config.yaml
n_layer: 13
experts_per_token: 3
activation: "swiglu"
router_score: "softmax"
normalize_top_k: true
routed_scale: 1.5
balance_loss: 0.0046
lr_router: 0.000358
norm: "rmsnorm"
norm_eps: 1e-06
optimizer: "soap_variant"
beta1: 0.95
grad_clip: 1.0
seq_len: 512
steps: 8994
Below are experts of layer 4 (counted from 0) of a mixture-of-experts language model. Rows are named router (the router's row for the expert), gate (a neuron's input weights, with its number), up (a neuron's input weights, with its number), down (a neuron's output weights, with its number) and show model dimensions 0-191. Each number is 200 + 30 x the weight over its row's rms, rounded and kept within 0 to 999.
After each expert's rows: "comes after" lists some tokens at least twice as common just before its tokens as in all text; "mostly gets" lists some tokens that are sent to it at least half of the time. This comes from a sample of Wikipedia text that the model never trained on. Tokens count by the router's weight.

# expert 28
router,255,199,192,195,219,172,181,218,267,166,229,247,210,227,150,212,225,198,250,184,213,200,143,264,197,165,199,231,201,225,230,232,157,180,219,236,243,202,201,188,205,178,192,243,202,211,232,185,211,260,221,181,162,186,154,157,215,166,181,221,166,186,205,240,213,184,238,188,212,195,169,186,240,193,199,213,259,182,184,217,197,229,238,175,215,191,184,201,251,165,202,204,178,134,218,166,203,221,172,211,170,166,167,240,237,225,181,174,182,244,195,234,183,179,161,187,268,236,221,194,225,257,190,178,217,227,203,214,201,218,184,197,270,222,236,229,207,210,182,240,171,234,238,219,241,206,215,173,189,265,196,224,213,178,187,234,228,188,171,232,213,165,198,208,91,163,160,231,183,221,217,229,281,225,214,187,193,200,185,244,213,193,242,172,214,175,157,174,228,167,194,154
gate0,180,236,261,206,235,226,201,236,204,186,205,197,215,213,137,185,132,175,180,208,199,155,110,243,253,206,187,201,171,228,210,247,211,182,170,176,208,200,179,190,210,167,204,229,181,181,221,282,221,172,218,199,237,224,196,174,234,205,187,185,145,210,141,220,215,229,231,202,184,190,221,195,151,132,151,208,190,211,189,180,228,207,147,186,230,177,230,211,216,211,154,177,171,195,189,237,199,205,174,158,165,200,221,173,200,197,225,217,225,189,135,225,189,235,231,181,221,203,121,200,196,165,254,210,249,185,140,250,170,186,171,190,185,221,240,203,214,236,165,253,262,192,212,230,135,197,183,223,215,249,235,216,194,177,213,176,203,198,212,236,183,177,208,198,257,183,180,184,204,185,206,191,237,285,194,152,187,211,173,166,223,189,224,208,231,200,162,168,182,199,192,231
up0,196,151,165,218,204,200,185,179,157,202,218,176,170,211,179,199,257,199,213,206,170,204,292,174,190,222,189,179,227,179,188,180,205,219,219,209,145,204,202,194,192,200,194,174,187,167,181,152,200,231,162,242,173,168,205,233,152,188,214,210,257,227,201,216,193,157,149,193,249,200,203,203,223,262,245,198,209,206,188,218,180,152,239,199,194,195,199,252,210,166,199,268,246,211,229,158,213,175,215,231,256,198,198,187,212,195,162,174,208,262,217,147,234,173,165,235,204,224,242,182,195,215,163,222,185,218,255,171,223,231,210,227,197,173,128,194,200,168,247,168,145,158,147,186,251,192,229,175,158,196,197,183,179,219,169,175,200,190,178,185,236,219,171,201,171,127,180,261,206,221,204,236,121,183,167,227,203,211,217,208,171,191,235,186,167,215,259,210,218,186,243,150
down0,229,207,187,197,187,257,206,184,197,217,178,168,176,206,217,209,264,218,219,208,218,184,211,190,235,181,237,194,140,251,181,176,162,218,153,123,208,145,184,180,172,239,201,193,179,218,224,133,199,213,230,283,181,172,253,198,194,219,220,220,186,186,207,222,209,195,167,193,202,182,213,251,187,196,245,181,206,202,218,174,153,207,176,238,183,234,269,194,228,207,257,155,224,151,242,181,238,223,226,226,171,179,250,192,151,221,213,184,197,199,253,174,185,189,203,214,262,215,237,184,207,176,234,213,197,161,211,191,154,230,267,204,152,196,201,138,210,229,190,205,191,163,198,227,163,232,234,216,191,195,200,219,183,126,159,193,202,231,168,150,204,188,203,171,223,195,208,243,138,237,187,185,236,231,193,147,225,179,131,180,225,236,156,193,193,221,177,225,190,202,179,179
comes after: "\n", ".", " ==", "s.", "==", "==="
mostly gets: "==", "s.", ").", " ===", " \"", "ed."

# expert 26
router,194,191,248,198,198,179,190,235,169,179,210,196,225,214,158,179,195,172,244,181,196,210,243,156,190,225,203,157,198,214,172,223,224,250,217,140,159,254,199,222,161,179,230,183,175,243,254,211,213,208,218,214,147,183,208,213,220,151,150,230,197,246,240,224,214,216,191,169,184,156,161,211,189,193,148,182,139,188,216,230,256,228,222,170,167,154,238,245,218,248,195,172,221,182,159,173,193,268,227,204,156,194,225,236,204,168,219,187,245,128,158,187,174,204,209,222,181,184,238,222,196,160,256,204,234,231,230,166,165,162,155,215,240,224,222,218,172,226,147,205,184,161,196,235,174,270,234,202,196,150,176,168,200,211,234,166,209,168,162,221,246,194,248,201,191,161,187,232,212,235,194,245,186,193,201,177,186,169,244,215,171,168,159,204,217,177,203,174,201,178,218,201
gate0,219,252,192,203,211,256,201,221,171,218,188,203,244,198,190,203,180,195,219,184,248,220,181,218,176,204,160,159,181,204,213,173,184,196,130,210,199,207,201,159,176,216,155,141,188,206,192,224,230,157,217,168,165,231,277,161,177,165,223,206,181,145,182,237,230,193,224,199,206,199,237,202,201,172,204,230,121,230,194,212,214,214,289,223,169,225,213,230,198,177,187,219,199,248,120,186,190,220,203,141,262,190,206,204,249,229,211,196,235,239,223,173,188,204,202,153,183,194,206,160,167,221,196,178,153,180,187,192,211,180,174,269,197,211,180,208,241,235,158,237,192,199,226,222,182,207,162,188,205,209,175,180,243,221,187,222,198,208,262,192,174,188,204,182,244,227,202,169,212,201,188,233,208,215,219,252,183,170,205,179,223,244,199,249,189,202,251,304,183,208,198,276
up0,210,266,208,213,221,217,215,200,152,235,165,227,270,202,185,189,195,219,182,186,201,268,152,182,197,212,166,192,192,243,200,186,256,135,135,214,178,196,196,175,129,162,199,171,213,171,207,214,190,151,221,173,137,205,236,168,193,222,247,164,169,169,171,202,134,231,178,208,245,220,159,206,227,144,167,208,181,221,235,226,226,197,230,221,200,222,240,237,247,166,230,223,179,208,154,198,211,208,180,131,240,230,249,212,214,180,186,226,239,177,206,137,199,188,164,161,218,212,164,207,184,230,225,154,190,213,257,198,202,178,209,160,189,240,184,209,193,201,167,250,246,189,193,160,207,170,229,198,205,174,209,189,211,247,241,213,173,194,214,205,246,223,220,179,207,236,171,161,227,277,191,200,241,199,206,237,198,198,212,214,204,266,191,228,178,173,210,239,190,191,223,189
down0,229,177,166,204,169,177,151,180,242,186,217,181,191,216,183,156,228,244,139,249,172,243,188,186,197,238,207,155,166,222,171,163,164,224,167,167,227,178,224,200,191,263,235,270,189,250,206,198,231,172,190,227,167,172,197,232,239,165,235,167,220,226,209,230,194,183,171,183,234,213,243,214,188,209,192,173,250,193,245,185,200,232,181,166,203,269,232,166,226,243,243,132,166,214,204,262,218,250,159,183,179,207,203,217,262,181,228,197,187,181,223,225,196,175,190,216,197,251,178,194,222,251,178,199,187,227,226,123,206,217,223,250,227,179,189,184,190,196,246,229,227,165,158,197,164,168,194,249,179,196,194,213,158,251,206,203,184,216,213,210,187,184,172,205,247,212,227,182,168,224,150,189,201,211,190,192,200,183,212,166,222,133,256,239,221,225,180,154,192,161,214,184
comes after: " |", "|", ":", " 6", " 5", " 1,"
mostly gets: " 1", " 4", " 2", " 3", " 6", "5"

# expert 16
router,137,240,222,159,167,156,189,206,170,167,154,233,213,224,201,178,192,177,272,188,161,225,203,197,158,261,197,178,258,210,233,216,216,208,190,168,230,249,194,178,162,165,229,189,211,200,169,234,197,187,155,144,182,191,203,183,196,193,168,226,228,195,229,227,218,230,146,192,187,272,184,227,189,217,230,162,167,182,216,157,197,210,250,164,205,173,184,206,208,183,127,158,186,196,176,213,193,215,248,206,210,251,258,203,224,217,262,138,200,174,166,206,241,211,230,197,161,169,232,234,220,181,188,216,210,229,149,217,151,225,208,204,234,187,221,247,202,194,220,214,175,192,172,270,222,180,231,174,244,178,221,174,183,228,227,199,146,173,201,229,210,196,243,194,195,180,239,194,242,215,219,216,177,191,220,178,177,176,204,233,189,192,225,267,201,211,243,251,144,255,225,188
gate0,194,194,200,217,171,210,229,223,156,189,192,156,225,200,234,200,153,193,178,132,233,247,229,188,185,162,244,195,222,176,297,223,198,206,210,169,222,181,170,204,233,249,141,192,215,169,176,175,163,184,239,189,227,183,160,166,183,200,197,210,191,198,212,220,228,210,168,245,221,262,209,196,179,207,208,192,194,212,211,187,231,250,206,160,235,234,150,201,217,161,175,228,222,154,208,189,213,211,221,149,198,196,239,223,227,191,275,167,222,203,236,185,185,211,253,174,191,201,189,221,137,145,250,236,189,191,229,188,152,181,207,232,220,198,229,225,224,170,159,196,173,231,220,207,224,177,207,235,202,237,183,210,211,170,222,213,242,150,216,216,194,222,160,217,135,159,255,143,173,211,229,191,207,279,211,157,199,156,203,220,192,193,204,146,206,181,207,212,247,163,133,177
up0,192,153,141,271,162,211,186,203,204,164,171,212,288,228,213,236,157,214,179,186,203,221,160,141,233,191,200,201,171,146,175,213,224,279,224,165,221,191,184,222,203,223,168,218,214,169,178,188,195,206,234,202,211,167,242,190,212,204,185,191,159,153,186,171,185,212,177,251,233,206,201,177,206,197,216,208,186,197,194,190,250,269,179,188,220,225,180,225,184,168,184,184,188,191,231,212,206,249,248,202,167,183,181,182,200,213,219,199,175,205,202,188,126,167,228,252,233,140,241,176,193,162,250,183,229,217,170,226,209,188,213,267,174,143,231,202,208,191,179,219,208,216,186,240,203,158,175,215,227,189,214,224,208,188,208,178,182,158,223,190,181,215,167,196,177,166,217,131,192,184,248,191,210,282,225,214,182,196,209,257,231,177,210,166,236,218,219,257,200,150,140,148
down0,208,207,176,187,253,148,212,197,232,135,171,194,225,177,202,219,177,160,189,184,168,186,135,189,180,232,192,219,189,155,292,200,187,227,198,247,217,184,169,178,240,250,120,196,155,186,228,224,196,191,205,152,202,255,209,236,211,162,223,197,190,154,205,181,211,167,176,248,222,187,171,191,194,216,194,143,220,162,225,171,157,202,230,200,213,180,198,175,167,220,196,166,263,163,217,212,226,179,212,236,166,176,184,204,206,245,231,170,219,113,229,163,185,183,267,236,189,170,186,175,213,250,181,172,244,266,189,222,222,204,204,209,220,223,215,211,229,207,186,188,184,204,198,194,235,163,200,189,247,187,212,202,147,241,253,215,198,217,185,177,174,180,209,209,176,183,237,170,191,202,220,241,170,272,205,188,189,186,222,236,179,216,210,190,201,213,192,214,158,197,103,181
comes after: " |", " 0", " 1", " 4", " 3", "°"
mostly gets: "°", " 0;", " 0", " —;", " (19", " November"

# expert 17
router,203,229,227,214,203,239,195,236,172,202,159,204,181,214,233,201,179,208,185,209,157,192,175,213,199,236,245,166,157,240,150,219,193,175,210,184,130,230,188,218,230,234,178,222,157,188,210,224,184,199,213,194,199,188,211,211,206,235,206,190,188,147,225,154,163,214,158,220,225,152,165,173,168,135,223,206,176,212,217,247,247,200,192,169,147,224,202,233,197,236,98,190,165,141,172,198,206,198,214,194,201,158,248,147,219,213,143,206,168,245,185,172,182,209,244,201,184,252,157,175,170,153,240,226,156,187,170,196,237,174,180,215,206,195,194,157,203,176,191,214,237,189,175,158,228,171,202,250,179,201,181,215,200,147,243,219,211,218,200,199,200,223,212,230,244,187,207,200,183,212,167,233,153,180,234,215,233,162,176,204,140,238,199,137,206,221,254,170,228,150,239,143
gate0,242,256,196,222,210,182,210,221,164,195,192,229,157,178,197,238,159,226,229,202,216,170,201,204,200,175,135,214,195,201,225,180,197,180,207,195,132,170,196,256,156,218,202,207,194,182,176,237,172,208,194,153,194,166,210,179,132,194,246,125,197,208,210,207,176,260,199,224,206,150,171,210,219,198,206,237,152,198,242,151,253,201,242,188,217,218,162,231,191,238,226,228,186,141,214,216,215,154,223,239,193,219,230,170,194,124,164,223,194,199,146,185,199,184,268,203,230,197,179,171,215,188,235,171,226,219,227,202,202,224,206,131,233,208,204,214,164,173,223,200,200,201,222,225,202,186,178,222,169,219,241,218,124,146,179,185,169,224,162,191,198,192,214,185,210,187,124,192,193,165,182,174,226,262,182,193,142,204,148,227,162,179,202,206,163,246,231,172,170,207,245,220
up0,256,240,178,197,246,164,242,218,182,208,165,190,165,156,188,192,159,202,238,198,220,147,153,206,205,186,165,187,170,227,217,208,210,181,184,188,184,180,183,249,162,249,201,221,205,192,199,192,191,225,212,133,214,203,238,231,147,195,189,114,214,213,242,211,201,230,164,221,184,156,197,222,191,180,204,223,144,205,256,181,223,208,212,216,213,224,185,230,202,223,217,218,210,158,268,208,243,183,208,218,204,186,261,157,125,131,161,191,180,176,176,161,202,183,214,200,216,228,160,183,165,154,245,181,238,209,243,240,164,239,225,154,220,217,211,221,179,229,244,220,170,193,217,245,210,174,153,183,174,184,230,220,186,149,183,193,147,209,142,196,222,272,217,154,215,162,173,180,207,201,196,104,218,213,209,207,176,186,216,164,176,220,194,213,173,196,186,204,187,193,210,218
down0,208,194,214,179,201,182,211,232,198,189,221,210,211,177,203,221,157,195,189,253,173,199,180,223,193,166,193,244,156,192,196,183,200,194,241,248,191,193,193,225,163,223,180,184,213,177,212,268,219,242,181,182,227,223,164,241,151,165,137,169,229,243,216,212,164,181,136,265,257,170,239,202,152,181,179,163,224,126,235,166,228,213,212,189,150,190,205,235,166,207,177,246,189,140,168,171,200,167,283,257,176,232,207,236,187,195,203,179,214,223,212,195,183,198,152,187,208,237,250,167,155,203,225,205,210,202,206,248,180,205,197,232,150,169,246,229,185,217,217,231,163,196,234,222,228,193,168,192,151,143,187,188,209,204,174,152,149,232,160,159,169,213,193,172,232,220,221,181,156,226,206,188,191,166,201,190,232,154,209,224,223,167,170,245,199,257,210,212,158,182,201,168
comes after: " the", " a", " his", "'s", " The", " its"
mostly gets: " one", " first", " other", " new", " most", " some"

# expert 21
router,214,212,186,202,218,258,189,198,218,193,243,190,210,222,162,163,233,186,208,192,232,176,221,171,161,205,239,166,181,221,140,202,149,199,186,225,230,174,201,226,183,195,132,180,149,219,177,168,220,195,112,171,212,174,199,217,233,228,154,229,181,226,188,217,228,211,257,175,224,218,188,255,195,193,229,199,164,223,207,204,188,172,170,173,181,160,186,234,138,161,200,174,212,211,230,243,192,156,228,260,251,246,175,251,270,178,212,211,216,255,207,161,177,206,199,200,217,202,201,214,147,216,201,138,179,225,158,184,196,234,219,177,196,173,185,196,182,216,217,206,203,187,209,200,170,194,261,175,204,247,226,159,242,257,177,195,183,188,213,198,245,187,135,226,189,195,228,196,238,217,198,182,187,237,242,156,249,240,169,200,162,235,173,203,249,183,189,162,234,152,181,257
gate0,179,189,276,207,157,156,158,212,182,158,190,174,239,176,236,201,228,206,218,175,225,223,182,184,182,141,181,164,210,230,183,232,174,176,248,173,175,202,185,198,246,165,173,153,209,201,207,237,200,241,173,242,182,241,145,193,235,215,215,180,213,228,191,214,202,201,150,194,245,150,249,211,200,209,216,152,171,246,174,151,135,185,175,238,234,213,208,245,216,183,172,194,204,203,188,202,227,190,228,213,208,193,216,223,201,209,144,180,104,217,214,236,197,254,223,186,207,211,217,151,225,179,221,196,231,189,195,198,190,217,244,228,171,250,183,175,226,224,181,154,153,214,188,172,255,180,155,256,196,229,184,175,239,153,143,170,212,232,185,196,157,197,185,218,217,186,160,235,240,207,209,185,226,130,244,157,242,208,228,209,175,215,227,260,190,213,206,232,212,191,180,225
up0,236,257,140,197,236,253,249,230,196,228,188,234,179,223,142,178,161,158,179,236,195,133,206,178,221,227,202,226,208,174,214,175,198,215,158,253,234,226,212,161,174,251,225,199,194,199,210,150,213,181,202,166,229,211,205,181,159,207,178,215,171,172,207,215,214,182,249,196,164,228,124,200,203,180,177,202,253,172,208,224,267,198,226,174,142,201,146,145,199,236,226,220,207,187,224,203,153,223,166,176,189,215,175,180,188,213,221,221,257,190,166,168,189,159,182,210,155,195,189,213,209,232,173,197,203,226,200,190,179,190,154,212,234,159,232,228,164,214,233,261,262,166,213,227,149,191,266,152,222,202,208,228,141,235,218,240,225,189,239,180,213,224,220,209,206,223,207,192,179,198,180,203,200,270,149,247,185,196,185,202,207,205,210,136,210,177,180,186,172,214,234,192
down0,183,208,214,175,146,244,190,170,155,226,200,255,241,164,181,209,187,206,285,228,254,175,189,229,191,225,196,187,194,199,146,177,226,209,202,205,235,155,224,187,194,202,248,161,217,194,171,207,196,191,210,240,140,195,189,177,212,180,212,184,219,243,219,213,180,209,210,149,198,237,248,226,208,203,203,209,191,172,185,220,188,202,159,244,181,141,199,189,205,216,257,231,212,183,218,214,163,174,192,270,187,187,212,180,195,153,182,155,166,157,144,208,236,197,241,205,200,156,263,243,179,221,153,195,204,242,158,162,206,218,184,208,208,191,162,170,180,178,223,207,124,231,218,193,251,243,214,273,184,171,221,173,213,204,205,245,202,233,224,244,136,217,216,203,187,231,127,218,217,190,225,217,198,237,193,172,222,212,207,125,252,257,200,196,217,215,215,225,190,198,240,190
comes after: " the", "-", " and", " by", ",", ":"
mostly gets: " John", " Thomas", " David", " member", " Robert", " January"

# expert 0
router,207,206,207,202,176,175,202,206,153,189,193,221,163,231,207,173,201,164,197,197,180,195,178,190,160,188,254,212,256,181,160,206,181,183,231,202,215,145,194,219,204,230,150,185,182,224,165,172,220,198,194,276,163,189,183,206,195,198,169,232,160,213,218,190,156,199,190,227,182,180,246,284,180,181,188,202,175,163,191,233,192,216,231,227,231,190,191,151,203,254,250,197,201,226,133,214,196,142,241,227,186,168,214,211,178,159,207,223,219,215,190,196,186,169,187,156,171,263,175,204,192,245,222,163,158,210,213,235,198,155,160,192,175,234,213,174,222,164,190,217,205,243,183,145,220,132,222,162,197,277,184,158,247,221,165,142,195,151,151,162,164,234,222,206,190,214,194,192,270,208,193,241,221,140,182,185,228,199,186,156,222,216,174,177,185,233,232,196,233,167,169,246
gate0,192,215,234,174,254,170,210,199,211,144,201,199,253,171,237,207,171,229,170,203,178,197,195,153,174,254,152,163,199,171,248,147,173,194,172,177,238,214,171,211,216,198,154,238,199,208,217,206,218,151,234,192,191,212,163,160,181,166,229,137,213,175,137,138,176,214,182,165,211,271,196,246,190,194,227,233,211,179,222,211,194,157,220,216,158,268,153,158,195,168,150,245,189,149,207,221,152,214,174,234,216,140,263,180,202,171,195,189,208,214,197,221,229,203,175,220,224,202,239,196,176,202,174,208,147,145,209,190,206,167,205,210,253,231,168,227,170,216,174,236,225,186,177,190,217,207,174,181,176,201,162,217,268,200,212,175,235,212,195,204,236,183,235,177,258,252,203,142,215,158,199,213,190,180,198,193,205,190,209,185,259,177,165,151,219,225,225,201,206,196,237,189
up0,171,214,232,191,248,164,211,242,206,149,214,208,205,193,240,209,188,219,172,192,187,181,202,150,189,277,170,145,220,207,255,132,193,192,172,197,262,205,194,215,207,178,175,194,178,200,206,203,231,167,249,197,205,224,189,181,179,170,211,147,206,164,147,135,175,217,147,168,197,258,212,249,199,189,218,162,184,206,211,211,207,184,239,207,143,229,181,164,178,161,128,243,162,168,200,237,161,177,206,226,215,132,236,203,171,203,174,159,214,214,206,246,224,190,185,218,195,223,239,209,148,192,162,193,165,138,220,188,211,164,219,204,229,221,170,232,165,229,194,214,231,201,213,203,199,211,189,166,164,234,171,247,259,182,206,178,224,204,189,174,242,194,217,169,257,223,210,169,198,156,201,190,148,180,196,195,226,218,193,175,255,191,163,157,229,239,258,201,205,192,258,194
down0,198,224,139,219,224,231,239,207,181,169,221,201,159,169,236,203,190,160,242,185,238,173,191,187,202,223,203,194,222,252,215,217,222,144,233,217,184,254,211,169,170,151,197,165,208,168,209,189,204,203,213,127,180,211,190,198,210,246,213,175,190,232,200,224,257,174,193,178,243,153,200,209,187,155,243,175,198,166,218,155,189,189,160,195,145,168,220,212,213,167,222,197,247,233,128,192,283,156,173,187,201,167,174,173,230,134,207,179,147,218,205,210,182,230,160,246,183,212,184,229,219,172,202,181,183,207,195,186,145,196,199,178,206,253,178,211,186,232,210,261,182,165,177,246,196,210,230,245,160,167,170,255,182,159,172,253,177,237,229,178,221,216,222,256,180,219,233,196,124,161,208,219,188,186,194,185,182,235,180,180,219,210,218,201,179,179,216,232,200,215,271,184
comes after: " of", " in", " to", " for", " at", " on"
mostly gets: " the", " a", " The", "The", " its", " an"

# expert 18
router,187,171,234,182,232,193,168,204,185,200,210,180,216,223,214,223,175,231,191,244,203,211,174,184,203,203,190,178,200,201,162,209,218,220,184,163,208,211,221,195,214,232,191,247,219,187,184,241,136,212,205,206,224,228,156,186,175,251,158,207,185,205,203,241,152,201,174,249,203,224,238,183,157,191,200,188,171,244,222,243,185,201,198,195,230,208,224,200,205,242,206,228,148,210,146,223,177,222,166,184,230,114,237,146,196,180,157,249,124,204,183,180,179,174,163,189,225,293,177,153,176,153,158,255,181,240,196,182,217,215,196,204,194,216,139,210,179,147,169,190,275,177,229,202,242,170,204,228,236,217,198,237,262,188,267,199,207,223,189,214,167,209,179,229,221,207,169,186,215,182,193,183,163,173,209,162,199,192,195,149,143,232,240,147,241,252,225,174,188,184,237,215
gate0,179,199,231,199,233,205,186,175,172,260,250,246,172,180,212,196,185,167,250,206,136,206,244,208,226,228,193,171,217,217,185,187,184,237,168,174,201,224,197,202,156,184,240,192,220,192,150,177,182,227,213,202,161,223,194,192,172,173,225,160,170,215,211,168,221,205,218,247,259,172,192,202,211,183,218,186,206,188,182,207,143,160,210,175,243,152,285,231,175,259,200,136,195,194,213,229,196,243,238,221,253,191,204,207,174,190,247,200,248,178,176,185,189,194,226,229,179,219,180,179,156,165,155,221,237,175,210,188,183,229,212,108,230,200,217,252,230,159,192,207,196,194,270,248,233,205,213,200,194,164,226,222,129,215,229,211,238,172,222,128,180,155,224,205,212,165,174,215,187,261,174,188,210,190,171,130,206,206,169,246,181,186,203,213,223,173,239,221,210,200,190,222
up0,232,180,244,247,234,219,172,203,197,184,158,227,182,204,193,175,192,162,148,238,251,192,203,184,161,214,233,241,194,174,232,185,225,205,211,183,231,223,211,241,173,163,238,169,205,190,206,178,170,181,210,186,233,172,142,215,176,186,149,154,191,197,196,220,211,262,182,212,190,202,180,193,227,226,213,207,183,176,172,153,164,196,134,197,163,216,143,239,203,152,179,230,216,178,200,179,148,156,180,208,180,169,207,222,200,253,159,216,200,184,288,184,211,177,170,186,148,128,210,198,198,247,222,261,152,206,209,197,152,194,232,215,208,210,175,206,179,232,227,193,173,191,179,233,187,234,183,184,229,181,223,192,176,221,175,164,215,250,212,188,184,218,175,245,219,179,187,142,167,160,241,285,246,216,188,206,241,143,190,213,196,227,206,171,167,223,154,157,169,179,200,143
down0,209,241,220,197,194,176,232,236,163,193,194,195,180,225,175,177,152,215,168,210,234,201,197,237,186,206,202,217,215,152,166,214,181,216,193,225,147,218,219,157,183,173,227,151,186,158,199,189,225,212,239,180,195,159,182,171,214,180,188,225,175,231,218,199,197,227,176,222,237,207,161,195,228,240,229,235,217,158,231,154,196,173,160,208,223,151,154,170,181,186,196,266,155,240,199,154,241,194,213,205,207,214,214,202,186,170,163,237,232,220,229,202,237,217,159,187,166,166,151,192,207,163,201,200,224,247,188,213,213,182,170,260,217,193,141,193,192,202,237,202,159,208,197,258,129,273,218,190,158,220,128,208,203,182,143,133,181,171,159,197,216,154,189,216,147,195,172,162,207,234,239,224,178,168,182,266,230,167,241,197,255,196,170,186,190,191,252,229,238,159,183,186
comes after: " of", ".", " in", " with", " and", " as"
mostly gets: " a", " his", " its", " their", " this", " more"

# expert 24
router,226,244,159,187,190,167,171,227,178,211,195,242,192,225,194,194,207,168,181,213,212,245,161,179,157,197,170,191,200,147,174,167,243,189,173,225,151,153,176,184,183,199,190,153,196,260,245,180,223,277,213,250,192,184,229,213,237,200,206,193,161,245,166,145,225,188,172,162,156,248,166,166,196,182,175,163,187,163,233,206,238,203,228,220,231,207,223,220,216,202,216,174,227,203,129,233,194,204,163,189,186,214,169,181,230,233,164,208,161,252,239,237,187,224,244,250,215,173,234,172,235,213,152,187,244,200,258,207,257,249,194,148,176,197,185,186,199,246,194,219,227,168,161,200,167,207,230,162,212,220,212,195,182,202,237,152,151,223,234,206,245,237,192,179,182,187,236,184,169,179,167,213,148,177,188,165,165,188,212,156,181,199,200,260,168,165,241,195,233,177,190,196
gate0,189,191,210,159,215,182,219,210,188,202,185,198,245,143,237,222,223,232,233,145,191,211,172,198,191,217,206,238,234,212,225,215,158,183,164,176,201,239,190,175,230,171,168,176,144,212,209,205,270,158,180,237,202,176,213,195,190,185,197,222,198,185,277,167,155,217,236,177,163,178,191,234,175,228,207,205,198,208,207,245,194,113,234,258,209,228,196,201,190,165,210,241,174,182,210,209,248,189,190,131,188,203,167,137,220,213,206,163,259,213,197,176,210,174,163,156,227,186,295,244,154,170,198,183,212,171,158,196,234,239,234,211,202,196,201,186,191,217,131,173,219,185,171,193,244,182,199,229,171,183,206,178,201,237,240,194,208,220,235,261,191,192,191,163,195,157,225,197,202,248,167,210,192,211,169,258,197,163,216,172,148,182,132,218,212,163,186,227,230,231,191,230
up0,191,151,228,165,211,144,228,154,186,219,219,210,207,206,203,229,209,223,194,155,185,239,199,190,188,208,198,213,221,173,281,241,194,210,209,157,247,189,251,196,209,144,164,207,181,215,213,209,235,200,154,259,197,117,183,146,193,227,168,153,218,215,268,201,189,228,232,233,172,211,206,243,208,216,218,214,166,239,202,229,192,191,232,254,186,199,170,171,187,162,210,260,218,188,254,223,208,240,224,208,199,224,145,199,207,176,182,173,218,195,252,196,179,217,129,198,233,203,235,242,227,180,166,181,164,210,199,191,241,191,180,182,174,178,196,240,196,201,125,175,215,173,191,234,239,204,196,165,173,195,237,188,209,246,233,187,213,207,197,254,177,173,200,214,231,214,185,202,200,292,168,178,162,154,212,218,171,169,261,203,176,180,162,223,215,205,247,249,196,235,219,183
down0,215,207,200,179,167,201,206,251,181,194,221,175,180,218,254,150,197,209,181,280,216,207,195,229,242,154,192,222,214,234,153,234,202,173,202,196,215,211,216,246,188,230,240,202,132,202,191,267,179,187,173,239,231,238,218,196,162,171,180,180,186,200,199,209,209,189,154,184,154,207,231,227,162,112,144,211,219,172,228,180,210,184,205,215,168,214,209,143,228,187,246,201,201,229,166,168,231,174,203,211,187,231,156,224,230,222,166,180,169,227,175,184,213,223,223,205,137,161,207,240,181,178,231,227,213,200,168,202,246,154,266,208,177,214,224,215,251,230,177,211,170,184,186,232,176,247,231,162,176,241,185,207,147,189,184,228,185,187,257,174,178,186,201,173,201,165,242,222,211,246,213,207,187,187,181,149,244,251,228,239,203,208,212,191,163,243,166,178,270,256,222,201
comes after: " |", "|", " in", " (19", "–19", " October"
mostly gets: ")", " they", "}", " it", "3)", "%"